From a checkpoint of a small mixture-of-experts model trained on Wikipedia: vocabulary 32000, 24 experts in each of 9 layers.
Below are experts of layer 4 (counted from 0) of a mixture-of-experts language model. Rows are named router (the router's row for the expert), gate (a neuron's input weights, with its number), up (a neuron's input weights, with its number) and show model dimensions 0-191. Each number is 128 + 24 x the weight over its row's rms, rounded and kept within 0 to 255. Numbers have three digits each.
Before each expert's rows: "gets" lists some tokens that make up at least twice as much of what it gets as of all text. This comes from a sample of Wikipedia text that the model never trained on. Tokens count by the router's weight.

# expert 7
gets: " was", "'", " is", " as", " he", " were"
router:144110122148105120100158110117122067157137159145157111111130152105104105123130128135147108086098133117133107110120133121108128131139128143135131120155153126117138188109132123125072126140164099088093111095127107139128095156103120138112117135118166148134153177163117165114162100097122103128137113123131123100115151082147142126076152096081149099141099079094106113140146150127125118169156136145150113070133164102125118090110144124107129137174114165169116102144136175155065124107118077080129111130102129105164145127102119112171178108155130105134119158132090125158137135108068137149
gate0:141156109144134095156105127129092139127096093118132128129131146122163114117130177133098111140129088103152139092152123101093167098145131171117136187116152111118157106101125143117160128146136112111133097119121185117132088129095118095148161141107164113107120147139091166112144079159113126112119147125151088126148145125113125113087160117100149094127133118185099074110180129121130130149131140173157123117124143102138124121125153113137117156153139103096128127140141124101132162126138136165122134146133098118121109113129124152143109135097140109123168076147108116175128157110140142140
up0:122111097107158112166155132115126147121100133146139145131119115172163113098094156154154113134158080110133116106188102131112104125130138158132172168112138132164130121108097085117104110113113099124127105143126178096132143178139159174132144145116087094160123113113144152083129136094156122193129114127091177143157130099050109133136147131087104114112122142136109126110138125101140157146144127100160147109099129127146110115148117093104135129128129135153152147099068118114131169108163123124145129113139147127162124133149085157112170119141118139089123145129110080099076139123118096150
gate1:146105091075099163104111112100107100150135083154138155126123139134121148147118142139092162116118120137163119118119128158157108124151132149119112130097105107122104123134100129145142154166135098105094138131121106121164144109145134076124127093141148154135112109102084114137118166117147120104112134119138101116148108079131135132098131099121095132140115099117114104128175121096165156133188128080136120099100118082097114104137131117119154091094096134154142160187140114174078159087125172093163129099111142084088128107114128172071171105117113112141114189123208137169171093129095132157
up1:136140185159123092107106116141139134174156094114175106131127119136127117119126151149135172125097125108129119145130134163113129089130126130141119111179127120111090133172137128112130115129116116116135097148126143120117147144094137180138107148167125121181119113116151130110116139121171133117126151155112133106109147142100136122121141081155092123165095100130131111135098139117082144134132120102126103094145134118128154141149169169145135113108130120118157161128123166149136126094159153130113192115124158147152131109141119114117144115124138133107147144118116128081083099134138121149
gate2:141116130160106121140157123141114105152093130084109155143097084134101075071149159138114106122151114115177136116116142183115184148095117109113110089114184101107124125113133101132122128091121094175107131175147121102150111115130125105167144104142145116187143133121110146154087118100105101094155144090154122152094141123144126130126130076089123127115143097141177087144164171110140157119239150168133152150134145128167187131135138122149159138127117123183146159075152134113128174114185106124134113107102113127117120174136137086131135134141140139124131130115130131118129175114123144130
up2:079122140156111152138140146151120145157086148191166089100148103078164143109110098098135084099152134134121133134125127112114079130150132125094104096152103151142145154130102131118099138114109125156110143141122133126136131147118141159144126131107142136116129121141148096121103176140087104141167110131159130113100111132116114164123108119106122100136096139131125110124147112114116100139160145121126163101133130185127091151154123090144148143125131130140135136173118152143116148146158149130110118143116122120102101095093133098169136128142150113122134178100131126110104179165114150103
gate3:156130152135136115159136135132138100099105117090200174112133137158109140138114071149083107096107138105078129126114132159134149127116140168122110136139166083136150159133120104120126147116095126132111145144120131111149089110184119116105130143134111165145117141125146134115126118095096095173128122153102095163164128135112152145093069085116085121113129108151145106144111156135142114112122118125136162123081136140125141128113156116041113142163089149143099119157121097128095167128105161140144123084112156115121083094111130117120129148080129097135087091140135108178093138106122102144
up3:130115140163114164119157123165150119120182104162158162125125126137101146133111143164150113160140123143126110099176133111129151127113102091178139112161091163127101118122132150093128088099116113165135152124117111120159144159111149138164129137123138147127113142146135135150145110120107131074112165111104164123112136131107151131102122061119120098124127093160142089091169132100138155181158140159134115137139115147103149090158126147150101091117099131107093094112157134136133101058099128119161080129109153131124101137150110088140139140123142131135133141102118135170070084142140143095
gate4:111098155119134098097134110149094062152107169131142136146130117100147111136119157144152147144123122104106143142131144128107158144119156140086111093147089168129099102123136073082165140143108120116127095097156131143147136159117192119114121111131173137157104099125138124132145133113146138110096067118118112134133116107180111132110149118138112126130101153141126132107159140131142132132075072097128150147113117067109146098112125135145119114151101120135122134139085114140094108103133065139172126113127147156112110158108102114122135136154094116125094135133128191182133128134141106161
up4:100163119122140112057121148137162160126085149122124134123106156108096134166168144107140120144114152143156086102147126131152098115130105132168121132134162136164087117115136145134185108092135137178141136114106167099129089127081136140122136113105089134119147152101081133124136167055156110100131117092163121110146112107142147130116129160145036133110132120113113131089086142135092146122124162127173150103126111115128143113122152141143118122153164146112118129121146096169109149116137106140101120144161106120088146183128145119112133137136125122109135145163111126108126160116090133147
gate5:141114148089166159097091140110110123134104126148152126086168111132136101127148095128135119132128137091115170135151102097148079190154148140155086100149135146136134097103156076094164116118134101136107148091126159117135142127085149128135165136188121116121117089096160116127103098135129144122088109192119140075116145131117117138153106132094103161122092108126138144117109155118124121108103124104171116139103110116144120123123157077139135114153126064145149122151121106141106124110062112126159116117156139138168112094138086110110129151129133106113131144123144129097108133101140092135
up5:105118113086158157117122124146171163095091140149153128144156137132054096082178079144129092145136137170132121157126124087114127143092117153137124107108072128118136085149135096090163137148123104137105092135119107147156120130143124129114140126147143148139144176099131140145123151108089116157103109115121129123183157149115159127109118155146152167105167076126149082133153158119171149129102122152124112136147135082158116122126176150111133141135115157170170093159105140186114164097116141104128119105120096126170124166147140115124163134100185191124078141131212153110100123117140091148
gate6:135099100117098126133131115149092120150081114105130145178117142149074132144136125134098152171101140128123132170131120153094099115106146117117137096112188120109091120144148094146114094146156194148142113099114152124102146152123128163128123137136140100133096101125109139049139152131135127117146133134139158133141147102130100122121128125139129094169110110159102110124148118132114138137104142133174150134148121150133142117162140160139111097128188139115096130116151126132142111067107125141128131178172141115145134096115182124131112108117118089105155146067183141136135101108123145142
up6:114137121144123129142125110152094102108102102096106131118151131114099131104122218128140060140146108121114136146124132149103132119120140099149092211093097118118132125122166114157144108107174125123124130142138139127148153167127129136143128097092129083136145116174115158155150082069144118137166163152167169104091104147107135153114162114114086137129157090124145106165163126154136142121191140145127134133143114124144126181186091120106153137123161111187136104090111144129136169103149152136129144160111141105127129131156130131135152133136113120113148118116157105111137092093127097128
gate7:099084146173108136135119172108145105128099192097108167147158158123109161144184173125134128147189174177123129142095142102134144091097160132128152121159145094090114140114152102113127086125111109112173084120183058160171148124142123118137125129144141112134130104127129123069136141146109105117123130115122100071169125120118114155127139147155139130120119107110119122134113141109128121112151148150120135120116121115142140191142079133068062140138166123128105100158116142116142098138120108087142113133100171098148151114103105136149134148126125144088106125128138127125183142099145077129
up7:087131120082146144134100149139130117162166131076106136191132147056147172133158135144118165144158167122179109131122079127126115133111112099139108140095098130134121108109116116107151146086139141167153081117118131096123110178130146120138134128115115135123124138099123085157183178083118131160145111104106094113125131118112140138118120132109150129159107143102139123117087134145119118123071115150167137140108143115126177121122134112109139145122178112102139156117118125104131117190210064130143150083096141149110108128172170124104123139174083153126125095116161102171137120131165178144
gate8:095089135126109114121123128133127112103100180094111084118126176109199146115172142141137131133155154119120093152127139135095131113081164167098142123141156122103130139123126138150103079185096129135121140171123072095128151118151148118117136138144124092087138118093110135111125081129159135162135151134170119152109133099132096115144164106133157117121109123117141157120117111097142158151103158117175139145138149096117160110137170169146131113123091108137112140172106170138131157138128150104136073087109141129131180143129126087152123133152156148123160118147155137115106130145119115159
up8:118125155087117118126121108195143119181160163137085113150066120115150127113147153111144136146163117130149134130090111092160132102171126157109100151118143112127130106161184120113152133137178125141105060124128104109061149150131124117116120111098141129142112159127101112139069127159089127139161148108127132109107141111105101139094162123151170146133149147119131093095106137186109130140118118105143118127138098146152102103115150076141178146169175144110137131098119132135136114128169177139098153102111144150151170107106125068173122107113105098175065135154146115089127134146081155135
gate9:115132104190125105113122140135149144108108111155133115096108125106145113110125124101107155131083117130095133173144128145135130113149107157152117099132097143135149126100164146128143156122127120112074127123146089125109082116132153138142121149132121172172157162127134134138138109127132115108127109135137141096122157143161136134103118093149106095116138129153124117112094166078126103137184120126118108087133126117137142153141127120142099151140121137128148133129145126118089113127170135124075090146140144131121111142147142162128151170155122102114131078134125160148185150181163074131
up9:124113119083112123089158134092099129173103123181168169125123132120112154067124143130154147148102110106110147082153097137082166143138177128124172121120110156209130125117134146177106129146138137155112135124103131152128152156086137093123128128141114127140150114128117122076183187131101102127132113148146091111151124124182119103111171108144122120126124148136144153066151109126108137098109117104138111070141162120139135093115122108160137143120152124141140112155189157117155149120117135186142155130125151139138121126156121112128185122166100096133131157118117110113133153079143118126
gate10:123130139127141159108133101162108108139178100140150116093157118104135092138154149144125086151103140094122148132089136146181118170149127089127168128125109141101144106129160161131139157113149120101100165171114091137155131126120127171109108110173140158091114144095117129103165079122124125111140128132128152155156155082132069127127135101154134163134112155071151188139100079104111142155126139126145142137118137078142119143114107144176105173123141089147120118104131140131127129105113138099180136102147114117133107110126138142126116138159124129116095172145068143137137082155107144117
up10:126126119143135116132108132109141107137143106132168125137121160159151156127159132173115083115118130140185122130129131147150115126150097113149133112161158176105113165131161117087133131142126116093115090100150128078169142160125161175122125129104113149158151131149110144086155093093127117111152056116112132148150118126129167171147133095144117173122191139126107118116124136121147100111096147123133158126124131096108099115125133165148112111138089139123115130120154094129142128120129171145145060118137098158111140154126132111112083162130148070143111145126127145107135102140130079096
gate11:119159095159141115123132136099124163135110152166115152119141138092133128124127068102105097126082150123118121139074155139090148092131168147124147143140131103126147109145204130151149142159153130117067164164110130134124112139136071091131131113158148113132152124137135152144152109130132111039103125136194113123170100098123111138106113156158154130124137117145098106122098121095121131104152122119107138139140162134151133138111122139128126159113122118153120121133145144137117131132104107135103091122067117093067154116124079141115163163086108151121056104152144134127166120124133110149
up11:111130120110138125151101143139131111135139115111112151148118135155172142134183090134112096129128107147105084175139113118130120134125150150149163137108112160159123160142154186143147138110153140093133120136107121150156097116111121108158126117086127119140129137168140083076124140107100143135120159102122163156087128094136117128126122110117096128115166127108143113112149155143128129143146130140091110159089139132156140083146117084151150113085106149117107097114126157144153101101143126131082133109145100103173108096105112138143082082184155112172175140095129184114119177148054099140
gate12:132109135115100137146115109181107162132090136119179110158105109153113171142135103146134142086103133150140121117102123145124140135132095131110106153139147127114122121156104118148146134138163130138155121132159150143134125132124156135112127126117139138090115123157133107131145138128102104080128119138102143149142107158105138077094093111099126104172129147139088140118133104149125117085134145067132156093129127112135113155150136118092107138167127113082125130110138116182133143095156067085122162103106136121126121053138107160150117124108109111064165119120106090166155148132148137140
up12:128123178084130137121124133140098123113125149102115120138140105170108152102110136135123105142145115109109138140139106107084091163145157103144099069132109095137117088140102142154133140124162087118086108113115120126143145108067187121130116106132080120167163120148122108115166128137127142143126155120103139144137142141109084106163141121105123125137099135115142155081140136227149174132145080112123137113147135119116082168059135124096137137098141158105166093094140132145124139106096118087095155142102088144130116079066113139087097128154137158132127114146164133145114133128147116111
gate13:139113102146115111134115139108145143133170107139133125148091118066110184119100084089118087136088126165132088122118137122123139093103091169111107135110115139097148137142139094150095095107133146146130159105139083112162136151100141098127112119127133093112133128164118167132084126114141081106156116132163140119080105126117095133119161151145128173092110158093143143152110130102149108149181190161125089176137115100089135135133156138117159127102122135116152104127122164127139134120147119119088116121101140132123147113079076137130113095117144099168146188146066156155092115150143175171
up13:145123100149116121146111143178142100126116105177107160117124166080141181120110128149130113147102087115152090128106139105139122117109163125160146166162147110155099124123113110151083135133126138131178167139142109108124137084090152115123095151139165136135124179130135134137112137106052148113106132099131139134103143133156167108121142123105094120121152158131160137133176146146132155149090114129102136110164121118140147170126108143080168135102140105123155104127177150169101134152177110135126138105104137139142109124181125141140137190123123119109155096125109184156106165155109151144
gate14:158108148128178138136111139152150123163117155100143136086138123144137126143146132099137135123148125095126124135122146158140133132087079094092119093151131166103134138126125108102132124153161128145137157153169139140141103122179157144112150122081141133096167117157122162105145149107092110195146080120092103126127128095128120164173163109126116137139102097111147123114149078140173189127190095109174134105104128113064133175098151132121103140133098114150115104148161153135145162122122131150166151126138103140127137133140139112120135153126118126177090094164081148128159120127099122108
up14:091120117153115118154137133147143132099112109110150111130130112152079120122138122149107135132151150146169148152171128111130132119118123081113129146085128098167134141151127166115126102084207127135086111131140162134089128127135132148093158142117118120108166135134119117146137082141147143153122154128164091139131117182100088115150074113113157145130107089129149132154094102165142124136112089155103150168137129127114150178128071132107124149104098075129135146114162140163110150159097120118083170119057119135134118111122145168135118158136140096139134143128109111085127170109119141108
gate15:146115118151170126099163098151158071142086186098110141060122131113064104136144155121144114152118138061117179122137139144143098142128153122112155114148109143122105118135097152107141165130118170129100137094126189125146098156136122166121123146150115148161122112126109163140126145131099131168140165150120140104167125130124110175118136138090121119131149132110148078144120150140120142114096142139148094146136151106114105131137141123105159108133117119132100111144140124144101150101128129120129184146129097163157128128142080145123150109163132153120138135121139122138135125143151122133
up15:147171148141135140086150141097093118111125101135118148091040144102132173127145132115120118131129130146134112095069141109155120109098105136155129126128142136105145128129092116159130121120104117131132133136095120115133136149167131129146137108107136108118158128150163136132123125132107116098134132140104136145134156139158155130160114101133157100136127127106159148074124121099168154134135151120171133158135099096122111112124077078160172122109116095121135135104175132139113177125170120151108135097163101143131133133122110147072166126167145140117109116153143145164135156128141146121
gate16:166087153127183105111135139138089165096116130124134170121121067148138142159133131098131172155105111176161118179162121149087112126102165110117121115107135105122099119152127111156128102133131081105128095130131124146113093142135135140128096137138112111125128171129094135066134136111125133152127142109123122105144126121089152117125136088150129142143140102114119134140115137122102131119122109141139140134115131125123111150109130156102140115149142142088139148158129146147117136122109191146107085128163191113148111144109106137178124121089098151117132122098155172149131121172134136150
up16:173117115168137157124105128121122141141134123161117183132139116086117098104132119148175151144116113159143154134134128117127159107132137115152182128096156164105127123124138100113125118120170092150119131122140119126106145097121149123098107147100115171078116120177168150166096081116139125115129103140145130078152113081150139138121146110157126128132129132131134113100124109149165110108116141181106105124151128116135158132152105112144086133132074124129124176112158127140160135115130155108122121102131121111129104136129131115126126155154129118139144179137102137147104112099174115120
gate17:103140114129145120129139143116166163088146123138124110111131151161088141130125158148139080120105132092112152141128115135154113123119118160176154145140173114136167144138135133134127095107127106160125121127093147112150127124134145113117125095143129179113120110132138120146119179154135095137143103145119144147124087074149113151114110173137141127145144156123084098151130116135132125132179103149106117129099146084071145161125133116126093120138115117146128139152132112111089102131133112073115065111144130109130148083121104135116161133134150090153163099111104114132111115143089138072
up17:153147128111112114104126111091091128105154156146117162162139128114135105136103144163143149148091149178141107147135147148117141143124150132145082141170117118118093061144139081138141125157136150109148188118146125127130146138141088141104126155130123107139136152146165112092120138114173143132094135175179096097147158167174138099098188051125089152126076107099100124097113115132134136134110085060154152156147095166113155099128130157091115130121119129115128076109122124136216134125069125119131136081139169122126134123130127166106154112114140104130118122161163153149119116130160125112
gate18:149125131143139121068108098121131119160088126105159095096106137092114107103171207074127107114140170148134140158143105144147106143161176133109155159170143163180084126095135152123141097107131133120102168158121127157147140118105111143154126139113133101118104133151135127143111130116145085143131138116115100093171114125123146117123125133116129122142123127131097095139121133137143153119140159133063119141143128107105134199126156158125130110142143123175089116108107160101112099124121102077104150118100113124116148172153160164121082097132123080113121100137138101136135150126076158161
up18:119112148144124162116120135073148087119139091147110133133130142097123108110147108111126138126112120107089130131140151129166167133119143130079134146163157109125128122139093137143132085158138180104148130144130151122113113155107165100116112160131119109100140142118137105105104114122111101171156142143141119163172152109116120152130111091108111106114113161142130128101144149127181155103150124124129091113154121121109142116102105117108108093129110163144073149102141149109112090116113093121151144082107120119130107158129149135150174169166096112142162143147112144162145181089157157110
gate19:109090137106134125106120121112104131142147169130135121084120120128113173124101155125143064133133151137123087126144102137100164166114112116124166130152107136161107135133180100135093129108126135129116147146119148123169110122110106125114151126106131088091142140153122126109151146141128129146090087113130142119119117132127145125118134145135096130112128097150123155170101163080128151155168124108173176111103111098094122134141108162152110140139107115128120143123165126110099132122192101081137163144129118119133098113126150091169143123134119148078146140139143089127160138145130128144
up19:113139076131104120121144122141142120116141099106106102114111103120139149118135136094143099095140154146138122124126181170102109125131085111150175119144119145141104123114134107129079108166178144121137136163134122129130132144151122132110143124112104118128105137126124133125108118147167123121144142118119131101111134109156142111092172117107101121142122119120110126107159129127102086119122168128153157168106127133084116149141116162121109149135131121150146176091142129144113120089115140112122122104128163073147137140124109135174142131160157136134176096110193086147130163123095134118
gate20:155104139091097156117132136097145126131161111138090139123141125119163128143109109159145111139136140132116120147108127113092123122104152121089083105136107120123142139156143115102096091134149126138110109141167158162139110127113109112144142126114136168119087129124119100135182110096123131156111092081139143102130128106139152169131130106085133117147107173155146087136140138089146102129113137135128133088214127135138125099134127140138105113101150118135118123126152085119123114102118132115110148122115157096128107130102122138161081128139115103128199150130109177134146129105115130143
up20:116093115133147137124152181109140120142108126116118101114109123154137128114119115081130142101135134103126146110098116138086085144095127106138138133111159117084149134168099088147121121139123124101161147157106118176163157113124121119140149141108113095153133101123140140164139119149126180120150152112105147150136099154122156151117112118134129118103126098178140145137136091129142133148139098139143129146133124147087153126123122137148174124128165134123145108144129113137126135159113158091137166141169117087127100132089112152140111120068112116152174159133121106158116118140125112158
gate21:132106134123105159150129122093153146144143144125076123093106133127140112111096147107155170164114083118107098162135092138161124147107129173147142161127069134124114151118132113106133123097121135157138152166135114145167146118132149195127134051106147138120139127148125154155115103102114118179136133134112154111156121136135125128114117124116102122134056129113130102154125113113166137077101107114137110119105152133128122106097130117153164172136133096134084097124091124104119114100095118096120181149147117136159122116138143132142121132155152145103088118118118120160071147096156139161
up21:170129138162155126136116157208146114133111123126142114084121109104108120182151154129150121130102116133097146116129136123141151153136087150115162135104131103140128146139137135121125156165120117135105121123115138039133136122116154142098108100138139146121094133113164114154117126137095111133110159136119155124099138108072131129099123132104142117098111129183159119165128127078181118145124137166090139112148144139121106081115148121152111174139102104110119101113137128095092121110099155127151137171161167153155119094123105128160137113118143128111199162129143139129135127102149090110
gate22:117135100129112095123129167108144130135155119150143127137129123166162115090128071132123137109201072146128138157161137093155115122148120131086147136135155132101101113107158100133080154153105136122125143111108121115136110140152105067129126147123169162146115123161126129102137102174127150139150153144129156126131141115126130141130158158127137143169158149114146108134106139094138108118148126110165123150124116091104139143124134112091150134130143141138130122111106144143129140109112179117138087128109158130208144111110103150147148106130157133119127145111120161120137132167152099143
up22:125080080155119144123131143155145122125130111113124115099155120143145137119161187152100140113136107134153116132144155148115162104108140109123144089116134135104119134156108142113135132144110103147130141095141119120096167118132155163170132115125114114148125137124123129182150146162108125153132146185121085115101143148127129101117121107146130138125030122123143168125142106078130147136108110096146157126140093092172117158092104150170144158092118125128077123148121130079088174123119160131080111119110116136079121120140167103118121098135100150126144174110181122123085123173163117120
gate23:174084120154126121120181089136147155154147113091135092153124156143114114150114127128142126091120163136145136116081113147106094141139150144105132160113158112136099142144144141156156130192152133109133142127093110098150129140137137103140130117154194104126106131091090130081139115117148127119110073095160134119125082148141097136067146116118128120113130133096156155161119125088103131144128117142164100144127120107131140145081146156094114121122133137130160110143082153135124121153179149187146111120120137127106143103147119120178127123098048117103153126126169120103112095113118104139
up23:106159140100169172098132103088135117115121151090123122125151099165137126123136160137104104134142159153125146106127164134115159137144167166156125138150164093127111108118163104136103094125131159157115104132124186161110147131130141105143125106114080151104131147116118135147109159099098144122100102156159142121135145124186140109117091130140148109146127130156131142155126115066147120092101123147127171175133116162158145117144155138096091115108132131125120123122113122166118099166131123135213136110139120072153161118099142125164116092132131163126093113118149098107143136139128079118
gate24:105162080100085154125126101137185124116136098106111117120140115115175179162134068125143135160162133104147159127135146131111154117108151099142137135140105147111148133102093114157071136140085098110144135106125142154189141131128128140133167111155124143113151133111085114126142126063075115115148158112141159127090128129165098135142089136107100123128130085124095075141106137151109135168133142115108118113122143128121121088132105143113123163129125145107168104128153049161125084104133136132150147171107128133120087098124157152108130120120118121132160114108130114127114120109136099155
up24:094146162094111165137094129137113103191133126121146124139077120143130124117137109105145155160131127170119154114123120147111153140116134109109143166126072138122156106151127157101154128113074113124158108114110113132108098125100087101127141141106110118131143137084127112094112123135163174170138121124150133133148131154088139131114155098144099158133165103177087138128149090119128154096102134132137168132111139172082107146103167130176104104173142110137129110143118103151128131129143135113167138124111128131173141166151191116172152099171100108134123122165146158192164138111126108096
gate25:132092116137168079145118107132129128132189124113091121110145159129136098130114092112115135124099138131143128173082170065120146148108108146093133143142119116103156121134101105129098074154129083116125152103099175153129081149144076101139149145106129081106113130146107119081099158126126128127131115100206109125148169137103144128138135146112139128146136094160108099170150129166141146108154125134144084173129120146123126115147136130135099153109155128139126123109103127120106128095107149135129131115103158121125120072125131152106110153119156140088096075131111123153128106100147102136
up25:099145159151133108131154124091133095129155144084096101117121117147129140100117094122151183107110142123126115136123136104107124158116143134094112165155094132072139121119148146136095128149151143090117139128110176126108165086073140095141144121137136073105125169134114089082145144104118084064117085095121128147155109109118116095175147105126147140156144122139182106137150151174136136139160084110145112188144142138125159165129117143148145101123128169120154088132078148122119099118095099106068178100149116126136102101164149101107146142125139116140124120140117114138130124126118131119
gate26:125166141109140139122111153151106113134119148126181109096116135107130159134121136142135079108141125107103116118158111117098091150099127142094115128108160107126151131133191151100165116137115080118136115159099080088128117099143138153135116139133156128182032110125118144163144155118116111125130128121064075104068041077141119087176114164109147157113160128105117140166116129140152172162148098152190149125122133147110140160157164156100129149120133163139109148139111104186135135128107128108129160137142130101119132119113132094128111175108135121121128128112156115125150084123095124117
up26:134142098111127180121126130139106107136115085142140172181156139204120138117149104111145120127100140133166138121151129086130104140096155151140153131127152186095116142115115128123113131086137173141095131104137096137128172170143149123086144105104114127130113123110158145092159106117122108141148119123127120141103113134101170095101136130127109146126137173116131155128155126169172131119106105110153116124135124124131130109137132153091127124114132134130144141146164169085110119119155092117131136128127148117100154119143120129129117174166118144114128060131112120119109154107144102092
gate27:097111126152123161145147076165092132135140112155165097142099140104108114150104158191104106110091149082183134140106121126114123136150110138115184175150166175106125081135105110092178090160094121108136140167182152145138108164126114115171125146151112141113144104117087114099126155151130078132095161143139135105166098101132145089118131056168168124113098159119133083114131132113146138137113162172157154126157136110113120074107123143138092116121149101117110140088115120137119129123148065100103097126132118104116151137157115112154154129121122104086107129146142113141118109112140134114
up27:145120169143103103120160125111131094155122086124153085073150103150124121138153105118109113145183136143147122146120124089132151114112102179112118137133165121127150145132149099106144122146139130118094158079109088126088165146163154140107141115064149152156101129140147124119115105111124131122139125129134124158127162088182189153139132136134131128102086108163101129111131145093153087156166137175128145118146126118131117150154159151139118117135155158137109169122114123116151125101135122127112157125074145136134154142144132126106150114139125082098134116109107142154123132158115115167
gate28:129135149159151108137168125144134124121134137129131111129160104103125140092116123119134074108153126141106093196117120103120094120134106135084115135169138108129158148152157122116118130157115181113099118119105131132096097143094135160120120138167120125095110147086133109110129099099146107113148129112106153190117071142145158124140128156149138183125135132128151124166147132155126169133147130128101126152145142128157098104119109114148122124119104163161126155101099194120092120131157113087139167126145056110102149116157129149107115166144151093150099114112165129137164125111116104144
up28:123107122142153131133187138132151174132108137150095135132099114129100142128138136144176131152105120099108105125085122117134137107182183079146114135122149116100139120137148133105139086127122179129117154126127098154134159129127116130136121161181105145098128124125110118134106133096134113125128102100099144126133118108163119172125119135105118122132117100134120108161108134158135143141087160125138123098112148113142110119133117082141132124127081096120102097155113136141099087137121115117145104153109148143104122150112116102101125093121136122132124123119094108164187117123141113134
gate29:113152142108149131143113123111119114132131123129138080140144127141100133123200142138118150173105126143093110128064107102154135114174134149123129117124099135137117135048150156119120153149148113131143136120138129146142137090170136094121147091099117094164114146097145141169138138165152130113115128136130182129118123133157135139110121134144127117147126116122161148082114149154105115132145153130148125054078134124129121084135149147110129121107093090139117121080095138115105106117142111122144115185169159105132096106099115126088097118116119131124115171172074102164131147122143137152
up29:086137158124115155138157111102159132133097129096144135131142150144093154143173144109125141108113177102128171110124120132147100103191149138120105123141160139136068092144142133157107133128107113098128096131151152128120150095115101121112135147100105096111101098127147131152107127110131107101099110129174166129100155148108113131083160157132136119115149112106135146167161131129123086169118119165156139136132114157178116154155079118124141121096150187159135189090139106128173183127105175144123112115120134138133124134153122148126169135151130122105126178102145122144091113124169113148
gate30:160100102096136147130118146115137140152151130092094096159130107113126153128120067124158116112118133140082102186113123123146135123129145125127130134089141115151118116129212126135140118078143137176117114126131112130118082134097143183122130111173156105162145144104139137170126120085088099104190141162146156107148134089191145147131126127119113134131125134137103129096085119101126123123166154126154128111128151070083102121128168107135171117148135166110124133107135138135160129098107092126175170134126122109091133084113121112108133141087109127176113163106155116126096139130133110126
up30:145140123092099145152121129156142129111132128149116110158112108144101136140165139119146118107123117091086105154126119136110143128123148134082120134157125141147153095108110127129107160110194167139116124124106125132142151086140130116132123138135131107163128117144080118130131169114144130139119175183159131169106092175073112116144170174144139095159080169121117152131138105137093133096134131130121117139112110110139104127130119163138113128133106104142144118162085138112102136062124098146160138123163141091114092104067104140114106127116116153144158174139147125147142132061106089133
gate31:150023149092132118137146159132158147134109127135094095129141129085149168148121124080135123109148122180087110118147107136144167114124130101129110160087129111113118156115128133148132133119127111110139122110101094134120139151117116080131127122137103129113124122135121134125148082150146134138132092124157134138088126130118119103129099145128153105117142146105150159129140145149096134116126140135084123130113126125151105159136064124166128138114144082088067122123048127131136145102116140096114138126096147133128153099145070083144110118103156123090130106121135122114109130135136133163
up31:138087116158138149122105132137099129116183127147145126136134134147153076110138141137115114112124130134123101157150083116137117143129130092143151077166118134130126129136093143114162117046150108133128121119118100145136117159140088139143151136098159146140180122121145142193152140145095096104107230142114113117128123152133092070083108125139132148099140078119129112113166138140135142125146122154133151124111138148125114146108119124073127124147158124123106115101121125129152086155154129120147113160123130155118126140108141155144166119127140077129120149117135079117097130123141178118
gate32:095118133113148151096113102118151141140115142169091142135190149126154136118116141152099126120126139099113108123159163135113114165116127113136099128140098151164112123151102130126117109115104135132133160131129152144104108122081132135150138084100142116123157146131167113139108142075096128109086136177125159136141148155154124108114111148136163126125118138126168143114124141137103145064128090162161083129122092118108096085085117154148151137118111110145126127170142076130124141089103136129152131153130158093138155118151155139154141094133144091144133084131172125116143117110154114124
up32:128151113089111080179119124084118128109142112166177143130097113155146134069103117133129144159084150099084151111121134092133118073137110176126158103150147135137124160075109140118182112123107104156132112101123115144082126094131138158130129105113126088125146127123108133132113131151158125127132134163146093147161070174143165134129129083120116145149114176106126108145165173124094159102136129110126124128119165111112136172144138179151095114114101153109129149084147091104132122111140162117119106126124097105123127090092111118176153160134098086157163140141074101153145108111114109126
gate33:108135115134120145145113103144174120123150144096140120140108159110110107134126091150148101149119139119116112181122124108105116143134135118103153109137141160170139112135128140111130114114158139102075137135147165114127123119075109071125126101094156147128096135132121120077147185112123097125135147093162129154086144069160119146136151072162139159145117151130145166163147101093096164121121129136143093192115102118117116091134145137120145107169151159128136133152096117089117108105102093161138129103101137137124110157118092086159108187113142148119113130132125137150163147110105153163
up33:073102125127116110140149141169159128127109124114143135122137129140074170126107157134121109122099106137114119065062160118129123093161133128113135139125120093121098181141108110160127142152108141115155132118082133143129153157091127118129120154148108109093139103115136108145158086087138135096122125095143071143151134113129139072113119168108115121134171095117103163103090162131099117085097118127108161127143129150094129108116090076088127134095103130091123120107147154148148130103151107123084125119120104103193116114149163116097108077143099110130127126103104120151106122125145093131
gate34:158072101084142105161124144118107125115092126113121123136107117125120136142131120121113100117146133129133108127110129124129142139129105135135123147143120154102096143115124062127133108176135159158184139091093136146091110128104128164142122101118130157131138142112140150104121138105148104141154157104116104125116138135142132108146147187151109164117102132133141117128145116100101138156099134134135142112117125099098114062090146181131149140108155149098124181078154121137109138087087126158111135133149147166121152119177132099121106132121118134144120124111090137129122134134163142165
up34:102143097096113141163108143180131148127108152127126122112107137133117100098131113135132126080119098137116102098135152114155068148119115116120112089105131110110114140133097160097136162136134148120153134127108171158107169115149145127161106129090099135131137157113153091101148134191140138143143106145132120113106132187129140131156151109066110086120182165132127111113206124089103173134122139125108129076151109135100106139179095125129112113130146121104151101125095124104121131107108124085114158149130098084130145129148148128068119126114051175116130119141096131166107087122148111176
gate35:126132180106113128093080174110158114141128086140154114112134160146151122091162097140149105129169161075097179116101124099123148144131157108069101095156120120108114124139089133170130126140137101111139129162140189130155126147108125147155117114123136092140123119102158134105125125095125074154121142097135168165169122118155139109150100098085132113103117130135162164134136137170126104153142125135206118125157137104107071114106101149119202139148163136092130125079150143144143095113165098145111104083129128132103134091137111120097141097180105122109127117111155141109120146107125116147
up35:132126144109129135110152130124132124136124149124125150110103138157138114088148105110101141109109112121147109106121114158146113090126121123139150100130141087137119127156126115131105099129181084122131160124138101118088147121144151120095124175149114140121123141132128099136126143145101167116153097151117116170103129136084104157108093126191138132168127128087115105128071128104139160146102104058116147080097141155108155164106137136115152105114121159142122153127107117115136131157155167145108136138127149154122161093142143150147118112107121153121171148132119112077123168152106142141